{
  "num_hidden_layers": 9,
  "hidden_size": 512,
  "n_experts": 32,
  "experts_per_token": 2,
  "d_expert": 384,
  "d_shared_expert": 0,
  "hidden_act": "tanh_gelu",
  "moe_layers": [0, 2, 4, 6, 8],
  "router_score": "sigmoid",
  "normalize_top_k": true,
  "routed_scale": 1.0,
  "balance_loss": 0.000167,
  "balance_bias": true,
  "n_groups": 8,
  "groups_per_token": 3,
  "init_std_router": 0.0372,
  "lr_router": 0.000302,
  "num_attention_heads": 8,
  "num_key_value_heads": 8,
  "head_dim": 64,
  "vocab_size": 27345,
  "norm": "layernorm",
  "norm_place": "pre",
  "norm_eps": 1e-05,
  "positions": "learned",
  "qk_norm": false,
  "attn_scale": 0.125,
  "tie_word_embeddings": true,
  "parallel_block": false,
  "extras": ["capped logits"],
  "init": "normal",
  "init_std_qkv": 0.0337,
  "init_std_o": 0.0337,
  "init_std_up": 0.0337,
  "init_std_down": 0.0,
  "optimizer": "adamw",
  "learning_rate": 0.00046,
  "lr_mult_qkv": 0.5,
  "beta1": 0.9,
  "beta2": 0.99,
  "lr_head": 0.00872,
  "max_grad_norm": 1.0,
  "warmup_steps": 224,
  "schedule": "cos",
  "final_lr_fraction": 0.1,
  "batch_tokens": 65536,
  "max_seq_len": 384,
  "doc_mask": true,
  "train_tokens": 462600000,
  "max_steps": 7059,
  "dataset": "wikipedia_en"
}
Below are experts of layer 4 (counted from 0) of a mixture-of-experts language model. Rows are named router (the router's row for the expert), up (a neuron's input weights, with its number) and show model dimensions 192-255. Each number is 500 + 40 x the weight over its row's rms, rounded and kept within 0 to 999. Numbers have three digits each.
Before each expert's rows: a language model's description of what the expert responds to. This comes from a sample of Wikipedia text that the model never trained on.

# expert 5
What it handles: Descriptive adjectives and nationalities. Adjectives and participles before nouns, especially nationalities and ordinals, such as American, British, Romanian, first, former, known, established.
router:435520499480511556510508487525509524494492481539485525565513474522430416497532548447560537532586442473594514473517490413526504471597491498511505510496525457501469525514451499449487457579480482
up0:451562510493539545413551489510489476478536521539511498497487515530557489469473487531504488547509492487511448587496550509443466530455400476553491489474562525397444534460574534494451538589437513
up1:460525522504511540520510453434456510434484516522540490527469575519559525468521493526501505508526508446536498571450421455396546559487538476495464484477455525579552542506520560490545500570566531
up2:565560504508469496467495455564520470483509492567482446501500502534466497536455442508509483518499459460476516547555503456539599555510529526457564510424514470530495496507545542430497508510487482
up3:492494447453535472468495543476422496500463448525512607450488513502517447449515464511512553493458496515464515514430541486517493461550579482593554514503582465544541516460554496531508492493508504
up4:497537397435515532582504466574493587544497483531505530551471510448469492389597448458598482505418479592487529432517548445429522589572480557501473505485524493544470451445494448475501482562503490
up5:529453460549496517465526512513489429517497392487458586483432527608537489527456490425508502429476474500525466538524514487521527592512511475479479584531526443509416498558575508488503607515538538
up6:490505491551513534445497524492436534446504540504526490506446545465516515490496550505549518548551549501493549478471456510505493547425497475577484512518465452517553530516512509502500532587469527
up7:510545507522487481402495511545527468546528552439471522509484527515521493431462470509582518520510445486552562534472488473514454528458462490500540556449469471514475466453424587483466450524507563
up8:529428559495445492504527478479494528499467486481486446524487527449466457470553465523586490522447541447439501412534543410447553540539600512515567472496559469523503433468487447482506509573500465
up9:443503478493513517481502481561484499497521519477569486477394510589552482493443467436491519516488513530557503526449436547476507440479507472506477606493460468518544481528548435498502489492508447
up10:496543566501490520399489492512523510512512513512517556469561528555447490547556464537486536510562468499492509519501478468542521563503468503497523573376543481613542488516503555520444513587455451
up11:469437583398552520456457452489518527505581480543484531479526532491469490453454456512489555537509535542545535560527457496566502545535534425462521522477509533428512589503514499481581473486464467
up12:525532478510493588523503488477493469429567479496526495525476506519449449475497529476450461537546543419587545456453490434519488462545515476493449582501505496520496518474522472513505482507550468

# expert 29
What it handles: Chart and state names. Nouns and suffixes in names of charts, states and music terms, like US, Billboard, State, Carolina, music, plus -ic, -ation.
router:483553432483481530509500491519441551520464503538473518540484501506527513511553468512541512506523459508579509497486475483535511485544501515392514472456454458535525519553465520532445447563487470
up0:478501554447501521415519550505449541472485460578511520515529500557497472545578535484526488489507608525452578543497497477544583470601540519544497483496532516425485440482470471484515583567517466
up1:497494565513548491471525500513507546493489464518509503551514589561462507473432450420433577503545565541497507503430562489527478482485491533502510465556491581493597454492544400479572435514466478
up2:464618436469486471532591562503528479531466507479525540501484472469535490503479512513481533426538551483462426502501459532516494510500470505479539505443443502476488521491493478524515528518548482
up3:415457510510465500614525456438529478527452476450476512480482564538484385442529568487482542458447496468487511469577543470550500577505516579438525437507479438478475490438509518500485424520515539
up4:444504544503487498458536544501504509527450526528517565511512533540493523523429485545434458478550613475536530473566450518501482533489496507543472491558546482512547552467507484505437458512534506
up5:396515517539519445507542498501492548479490527549481477483559575529456511518427387448555572503485564416440508604482445514502468584502443511550503499536538466518477477577495490494447499557524533
up6:443453496453477451549520533583502551533479479493493430538530571490442413528501521538488555457508485549501493503556494605468483520588545492464502494510526473498521489484501517497516513469487426
up7:507461526527514491463534474507445527466467458542482490513508571454492447519575418465502454509529597477535502457458528491520497536529463561453486515399586500514528461506553576520479553497529535
up8:476516550492494546544481450443490521454464431491477456454490465476488430544461504469533441499556613552506520470534519537562497506524528559401502477435569484515502550470538510468445597519585442
up9:466644442493469489525514484566546549542463531514504461478499455526511479427474437505462526539423558448506548535568486511500521507562473451466511530448476467508529515461468456507442530506543477
up10:512516452552463497501557502492578476445436539527480477494519519475528551481514521536505581519458485516542519457489499541458430546584567497533465623448486526488528492491446587486515529552528513
up11:436514473486475452457492550573513533420558532506487471544481499510468504475537470553522471459472560506525451500422471571411424507538532426481499443474469412582576479561478493473528475489545478
up12:528446525522559527534443537516526522506468455452573563531478489547419491499510545563507504509500574570550465480583509542481516491559542558441495488419453515484455481517512491438519484508460538

# expert 4
What it handles: List dashes, name fragments. Line-initial list dashes in credits and track listings, plus capitalized name-opening pieces like Ar, San, Par, Mon and mid-word syllables.
router:536515507537516497480505466517519553562446404526545529568478476521537531483554530447443526526571455486550535441446484529485493505522509524444499580475552510561479521440471438457446449473528484
up0:443527452426540539555531512461565489510449471501440548505436460432467450483518545424541471477493482485506500548471496516548507510573445484507534518486477491470450467503515507513528438482528549
up1:463448542526512509485512498438470534437424532566521503515542560480570496570519441506447487533460486463524557527544441497541503593518519544501588426443415509456490617423481447492534499511444491
up2:467511472483485513487485497500541535489484474475472522513461460529522410519513487486505484534497516517511505466513455586513439483429520528437448433489519504490491495539564504470527524531498403
up3:431478493542511506505570471531513443509480469533486491488483479508498437490538451493470498543504518451585528496486503461474504541511538482517441538508496502506518490490486555531521505537474550
up4:506514510460572481489521513529527464490477512460505539460525445489445444459516534416540546493485480500535503450489559507451455587510451486522471519450531496547561521509468576500524576441476523
up5:516478546453576491491535473513546508571492518526581520580540504563488503478578525436512506467543548521523469579454505484496564438477486426496466550438555489507542571460521540495498475526477509
up6:515546518530549512454509537531432522530484487541507454524437530449552465516483474530478502497449523575462480567560549506497465486512554511455484544492454510535486510461532537448497407523567523
up7:514507511511521412503522529486515443458482440493524555467530474537505461506583448502495413471578471446575567508468519475540504460526589443557462489477462471525477500501522507434499524544458524
up8:519520481454519511504508470489544555450459521506481535486516484498533520432541455521580493489508471450514514508462557505539446535525606455511428546478526482475467485509419597533508543528534493
up9:516491541490560503431550497513471502464484522551474543474523517513532526482545596479526531509491477489524516485512503566439490425423514494431574508444500527453474467475412494518477533606526468
up10:516527525507494492540463532471532481443514460502535502496493485500501491516536488396516576545513520474503520521454530536508525545535505532449456567485498424420522511484523502508512519506493489
up11:483507407548489533493476496549371540494557439450516512461483468523540506465471492507528544523461487548548459485452481473520529460560493524501522530525499504508444502569460525522504485537502480
up12:524526488470494491495497496479446541451566468504497495505526450559537486529521517434567479518490466495530505460432493551431515449494510547512491510425474497466526458514532501454492513512608430

# expert 14
What it handles: Numbers in infoboxes. Digits, unit endings and colons in infobox data, coordinates and measurements, such as 2013, (2,533 ft), in), °E.
router:476549514480546468461499522510473545495469551506458523517557458552528525477554503464556505516544453556543486472466536554522528538586488493494508474550459598508514509489511515446445577467512550
up0:560473525495476485513469425530563574433568451513456478519553538510495456548500548452506551462474600569547526481434556546516530496524524464487473494509495578470481491539475580399427495466459542
up1:496461449504561538523453479512484505522528448531462438507492550528501490445534531465505540457559538480505510488445501480492420532467482467435516519429489586493470545521407516501527536527474560
up2:548477491523456494536533519507523469497458453462485561507546476456474546514471501454472476497572530483555541463494482573494553478512523527537449521521563529531503510497477508513513448484536421
up3:532465499472535506464586493530570440511480431510419494497543492567545511511500476535554490490538507493507490490447413524590532503487491570507508535457446453586577486503460591479482505551531470
up4:520555448572497489516466526611484507488577505489416507434486527439484530526464477424484507469603477503500543430449547491521552552450499499532456475479536465534494529478510521454487534568504569
up5:495461421542497453512514498524491541554409539557509505500499489510537571501482474428419589429488518543532443447475460559562456457486546483430476534526508518505489432499541588439486505547515518
up6:484447481464515526479463514451511541513522437543455490612478467492498493467476548507478560503528523520507524583472523411521544534535491482423518434478508535519428581551404486452456461517494518
up7:566503499490562486470480494495470478466418449474439498616480585515553502477558490499508559561462471482575482553504440467477484545558492533503522507461508509502508493461498501497515507511501574
up8:541524392424568430466523459520545527507465492502441510469508516482490518561427477463537518518479439539528496509450458492447555458494405505509594500514514559470515429515505514429488505558509514
up9:513588533507587496503529537426531516518484442547432541483581494411451506486521479433467534441561461493531553508527504427476438543535476443469487546525487485444545487531548562508489480447556496
up10:531465541543467435566548579510463498468544469480446518482458480466526517530470552516531505503518527499522483485450514496453532484514494515431467509469493534513434548505483499516473455496455521
up11:525512461601479485529585535557500517553491540433541449543547503482464508507556459521532513534469511457475536601537425461536541476520487435483540558432514442504514491491485608462514474494562444
up12:489467543473430511512576504507554554429531460505512446509514542469479515478482517507552467460461538475533532483460508598514438556491515532494563576423540499516465521547404478493492423556502496

# expert 0
What it handles: Digits and quantities. Digit pieces inside numbers in census figures, vote tables and dates, plus count words such as million, five, ten, and %.
router:509519502573462461479533509498436563485469493547503449471487495470513553475454562447488492420519472461516558500470494524482536521545530454452489491500446452517558576503471561454447584470511481
up0:436476414533555497480567496531514528545482523475456542518487427452539474484560517425509448515590521500500559428427476478536550518428518505475460564421483502526483493550532502475483465558469538
up1:437490484547491441564503501528540534473462524482524435489521545479534562549406524521476526450454521529501569474447546448500461570521511491456496487513575508518531504576449441474546495489480453
up2:538550451607483561508518446493490463532468447494476530501561444507494525546492494477510553403512539460568465512456506549512479546468481512504433479436495514489457522529467553511529543658494492
up3:509472457570450489473510493539514507526443517564636499513442522470511431464476505457457500512487467541598456479460550515468504432522512585497450499543487515590534543461460587503439537527472549
up4:532482470516514484508529506497520553476473529635499506546529480482416449480475463507575560555563470429465518472507516407526435530543486442434543493456529469479571418489512507453472571473568508
up5:585479453523524532498453501577462548451563505538434461507474514502458516394529542505544518516508447482476514487557469483511542466491528522502503476438518473530526470465533515478453522464516503
up6:536514528483515499446557447471573486473544484491486514499557479550499517476532503492535499459528532518490500475552487477533546501475408465439515523547430515517494410487555501448548547507507455
up7:474614489492459519496523422497555556517537508443521448470609568453455540494545491475488467489471522486478541545524485564536492557529523543541532494459483535530474464450482467541487504476590515
up8:513554505527564515506507410541552597481527538478503547584504500505469476576527470527515525542475548520430571540550514466485451507532420515491480561560500529544472583459492538505527531584469465
up9:505420516489466464488487531510534451530469536517478457502474520533479483522498475468535471521463559501518486563576510520443538521529518502476561463476525512479531462489475567465454471530557479
up10:462507503455503562510473474498562537510547463501437469504461501554477461537546499494541462553437483540437518453562550563432513481550485467477495533517524513573468431516452500477517525548523436
up11:497569508454472477449464491538558534496515498539541501507540552558488484490540548475521546536515445522482530527493382472482453462505512589486483394562500538534451514469525472475499493535542510
up12:458514434504476492450498515487454513471486481573483495493478532411455503465494481510513500483541546416479540515541498541513538420509484508527460475564503498472535483515533505517525469500531563

# expert 24
What it handles: Institutional and topic nouns. Title and domain words such as General, Department, Minister, Research, art, director, and their split stems such as cris, discip.
router:460508498533522517473511439409514539582441538467500495560435516461529472540506507423605525435515460475478471485438524478521491463564466510476475522463516476586491547478423444433459505512517427
up0:532543498495476542484410407495474583463437541455559508527539512495540494511447457465523489552522465505481466541492451463582460540401355551454524479532514543430564482478560498450550486524461443
up1:556446493546501564485475487543430599399489535474476464394528465532521544472502522469513480444490479476527524465501496523525473486563529565460491584482547478505545530475506525483453459533520512
up2:490554503556499550457548481435465537477545507516478510464447503552504550497447479506548524509444496574448532523602526532502401488531499449494556481449580520466563446502582480499490483494454507
up3:608487585514517498498513445578493600514496532549479537498478534521460529492527486544505487535431523459506506479476506477585499552532454464483522446539465480470469533438505489471499563541480425
up4:503555533461462482462427531432464472498528506505534536579486444506484455415611551458574544421492492552525552571497552523533585503467439529549558534483437443546489516533507484533487558484534445
up5:425530462500504515489529490464466560548488464555497425554417594534438502381487474445501498517512516529474483542494524503517497497526500530408502511511486477518491547439476541512506467437502492
up6:498527490479502467475479487546512549532440490518507481505537399570573493494501428567511510496482497533471533469521395549481466471426499470437458429421418485485473406436492470498502524419516457
up7:491555525544476486556516499472466523475487435513520538473502520524512457499549501454475453482497543443516479520512434540512545473528488471439430479542515518544539482555551421503530415553420524
up8:480542521557506521445485479473533535460583531491485548526495514468536523532489463549447558466501493470467532502377457523570512460466492499468469507534550522481443516538528495470502484506541484
up9:547493521553371556506495485553544477559471474479486528547479455469491559465525525511488556525543498409465533531519491469433467480496482544513537431541534476530418544523421551460459492520548514
up10:513546507537476519491466538522507557562524501529522549509450507452563523563490473506469491561550521534427520471527564544544476498473467556566428531538496508573463485538503490481556517477460452
up11:469555494513485501503512567485521528544506471513531518505477494463512552528581500492532480456550535399479553520448514473502534489534509538499383497473520421537583579625474461521468495512519465
up12:461555491470430486508570440465545465500487480534533560513416476479461544481460452498536525503481563510449481495560561602527466480491436493516446460518430489523453480578537529471563490541486541